Weights of a small mixture-of-experts language model, trained from scratch on English Wikipedia: width 256.
Below are experts of layer 5 (counted from 0) of a mixture-of-experts language model. Rows are named router (the router's row for the expert), up (a neuron's input weights, with its number) and show model dimensions 0-127. Each number is 128 + 32 x the weight over its row's rms, rounded and kept within 0 to 255. Numbers have three digits each.
After each expert's rows: a language model's description of what the expert responds to; "gets" lists some tokens that make up at least twice as much of what it gets as of all text. This comes from a sample of Wikipedia text that the model never trained on. Tokens count by the router's weight.

# expert 0
router:169126163140161144110094141078171102154087143083126182169077117120135089090157144133095151144121131159163126181166153154111103202127126084155110198125146100124084123158173092140121117145134092178116117151179113074086135083156159075099083109076177130089149133152138189132116147062163135176072177106148089130152151177133109139135152144115072163093074151172165097160116110156129122092153
up0:164072132092109093094176139159107081131116103113129171118172161135135149135098146163107114098168070188148078156143080102169134099105135113128207127154177099096138164132142142166146086114091165157163105101174112188135121122144092181137143131095113145102098191154194081093131156135170057093167133143128091146045093156156171132099144123133133099151107074120121082090175134159157164070091
Line-initial pipes and dashes starting table rows or infobox list items, plus field labels like Preceded by:, Spouse:, Starring:.
gets: "|", "-", " by:", "=", " |", " by"

# expert 34
router:137150157088087116161150136136131175132166132137170134083118167121128151210140059098149135117100176110138129153118135086145107095087126143160165204087092173093171097131127088083065093162062159144133109159190156062174089154106117150102117129106165178184107095172146071182112169125155136130174136090099109136098118102100156063103144092186130096144112146101084154131171118199047188150154
up0:131114094115151116111143139141117108151107155156144122142166103166154103126126151177136151131091075108086131120118126155104177143086114078150159118142134126148131214136096179178099130119130087106109129127142105122088133120117130118101112152157122049136148131188108136109159076128149145114126142067129141187106104120151148191126114181139150130100174166224166069160128071098107179112066
Uppercase letters and Roman numerals inside acronyms, call signs and numerals, e.g. CSX, World War I, XXII, NKVD.
gets: "X", "P", "E", "I", "V", "C"

# expert 24
router:175160107087155170149156144096121133094089131082126170126070094180110068109130077089131126100179130125137145080152177181136100092143146135092159140121122085086086135183145180095134114111149085149138103130097159102089139074141191110144126176117138149120172164134112161156170112079109164157061218139162122174116091181090118104147079144111111148114058099097192148116126125127127132064172
up0:142161115137153146083107145120045112143089121096167102091127105150125181118169128125120165177154181187139111118093081126115156109062128100152110121141148161091185140070184201101140093119144150136157093118108090125168116106136165120141144098068152163074135151094134090126166096103080177118140099099073143044086189134137174149102129148060183174161115151209087099121168152134087124118120
Cell pipes after years or stats in sports and election tables, numbered list markers like 1., 2., and taxonomy labels like Order:.
gets: " |", ":", "|", "1.", "2.", "3:"

# expert 45
router:153074175102132128163102076086146087074144095099129138108122128101173142172122116121063169075163152148100120072156166120105164110118128189107100098182118133140183130146144163148116170138150148163105115110112124115104138147129126088071090077093134114171149146161105146100065117141108167155155155135136086154163116100115092176145053155150128100129082167081192137097128063148122077141081
up0:142115069090082130115077125138134129122098172120136144073106185091128129156148119113122123117180122141148155168095171129154080109086104120136149170094117158140152158118125096127151087107150158138153126135110124153177152180119117126139104102110129118107151206131182099094211144122122062207119127129129162098126136083122130056136160226143151157060130126122119070115192121163096143110158
Determiners and possessives like the, their, a after in or during, in sports results before semifinals, final, first round, second quarter.
gets: " the", " a", " his", " their", " its", " first"

# expert 31
router:178140111091093137107200121075180153203161146145110127169124180124144129121108159075100106113092136120154157151159144157176119120170101081186117140101152093146132121105114154130096094107085126121074175161129163118121105106057060119133109124105119092084134140107129181136147154104093129099166143112144069156171142094117077118093087137130093121110092125162176097149076109148167085168092
up0:096139127157143117126128064140155155126147074115109096048177117097142172138115124109071120142155117196152187145148087144134191114179123196163121079128099083136129088211119166136097116119112081106098124052108158098102095131124094142091124176169123160152168124138103089112081171167139103080121170147114148146100177134105108175202101163134168166167085135167149179144102112123067120085107
Connectors following a person's name in lists and reviews, such as commas, and, &, et al., and from/of before a publication.
gets: " and", ",", " &", " |", " –", ";"

# expert 48
router:158120149138120112160141062143153126146099120098120122133161158106179149179102128074113097115142155186089116109109185113131166159102146120151097150180137124158111165177153144202156160096112149145126109121097109164116100127121119109073115134103101112137107156150059131126119110125150147166127155144126119126170149089197103164164133092102097106109099085127178084108088084164164102146106
up0:143167115099094095109117147084131171114119142170145077161073148128146102115082166103086132132104121122185099066167103090139158063115150125103197119099106153127192161100097116132098080116040161168135155192148149131090122071132115104124060124091148090075121118123157106141133121131163111088209095124090106104049057143122120068167126148111161164147172143179099097187088097172133102143159
Possessive pronouns, 's endings and articles before a noun, often family words, as in his wife, her mother, Imi's ex.
gets: "'s", " his", " the", " her", " their", " a"

# expert 26
router:126157142102087168138132162096136125199093154154123116109111143197089097148154119114142070114085131135151160184167163176142103162068096065087110166072148139110166104143163090140161108124100150071118085192105137073086160150144108125171108095124123172138109076117102171125183100078116128172174160154148164134130097166138098074142113072146109094089071105150146126111165166142142086177147
up0:107088160111077101152127135167125139129116195071167151119147107067095169136105166111166149159105125150131146157139064100113149178112094135164106110080104110142129126055088136193162098189119160162103157097107142096103143117163110156125204129097100135126098143085131120184126177207164131105111095165147093109069125111128151141158123120102088151185125099124149081175101100090091140130154
Pipe separators after a first cell in Wikipedia tables of results, filmographies, lists and elections, such as Win |, Highway |, Votes |.
gets: " |", ":", ";", "\"", "\n ", "}"

# expert 8
router:159158137152125203168159158075091112117057084085118117133087118169113082094146109123128094150058142046143131130139194143152069104125162087122076156125147080107140092155177114140141104159135062131136110149120148073136129121127159075125136164130163194106183145165145189110151132099093169099122178102162085157124119170084100113165146100112082114069078140152191151153098121152137132110142
up0:140135140145147145112131150111126129104104117171137148112153167131151099091121193116139195163137100107082124073136115092131137152141199089100158114153136121131098155110136113134132118199131127115134092080099125149166069156157144116063157110105143121193107110103095129056114105174085083134206120110144114110180132191109146051086130122154154121115161181218128113112109105096153131167114
Field labels and separators opening an entry in infoboxes, lists and tables, such as Binomial name:, Genus:, Succeeded by:, =, and table pipes.
gets: " |", "=", " name:", ":", " Genus:", " Synonyms:"

# expert 53
router:142172088102119102084153105148126203087143101095190149086153136101170108134132122113104139056182103138097141180096090085175185145137152141134194161147144102074088098160153145122113126091157152129186118123144078168104149097105178114152106161124118127080096117158110074183084123089165161148095156087073082087122141123132108169114130197124118147178062104138143131097140126105084165097152
up16:128126093106147083136147129178206182097191120142104145113099062123090107121100104148102110146104172105103178145113154072162060153170089124155126138113172104134157131079083118154158122152148130112093132157080089128162099123083104167140142139094170143116105128125124118142134055100208132100127124126106080151073142109133072119151096126163086143169124116082152196126118110165065120116097
Blank line breaks before new sections or infobox blocks, and capital letters starting a line or heading, such as ==S, Route information.
gets: "\n", "S", "P", "B", "C", "M"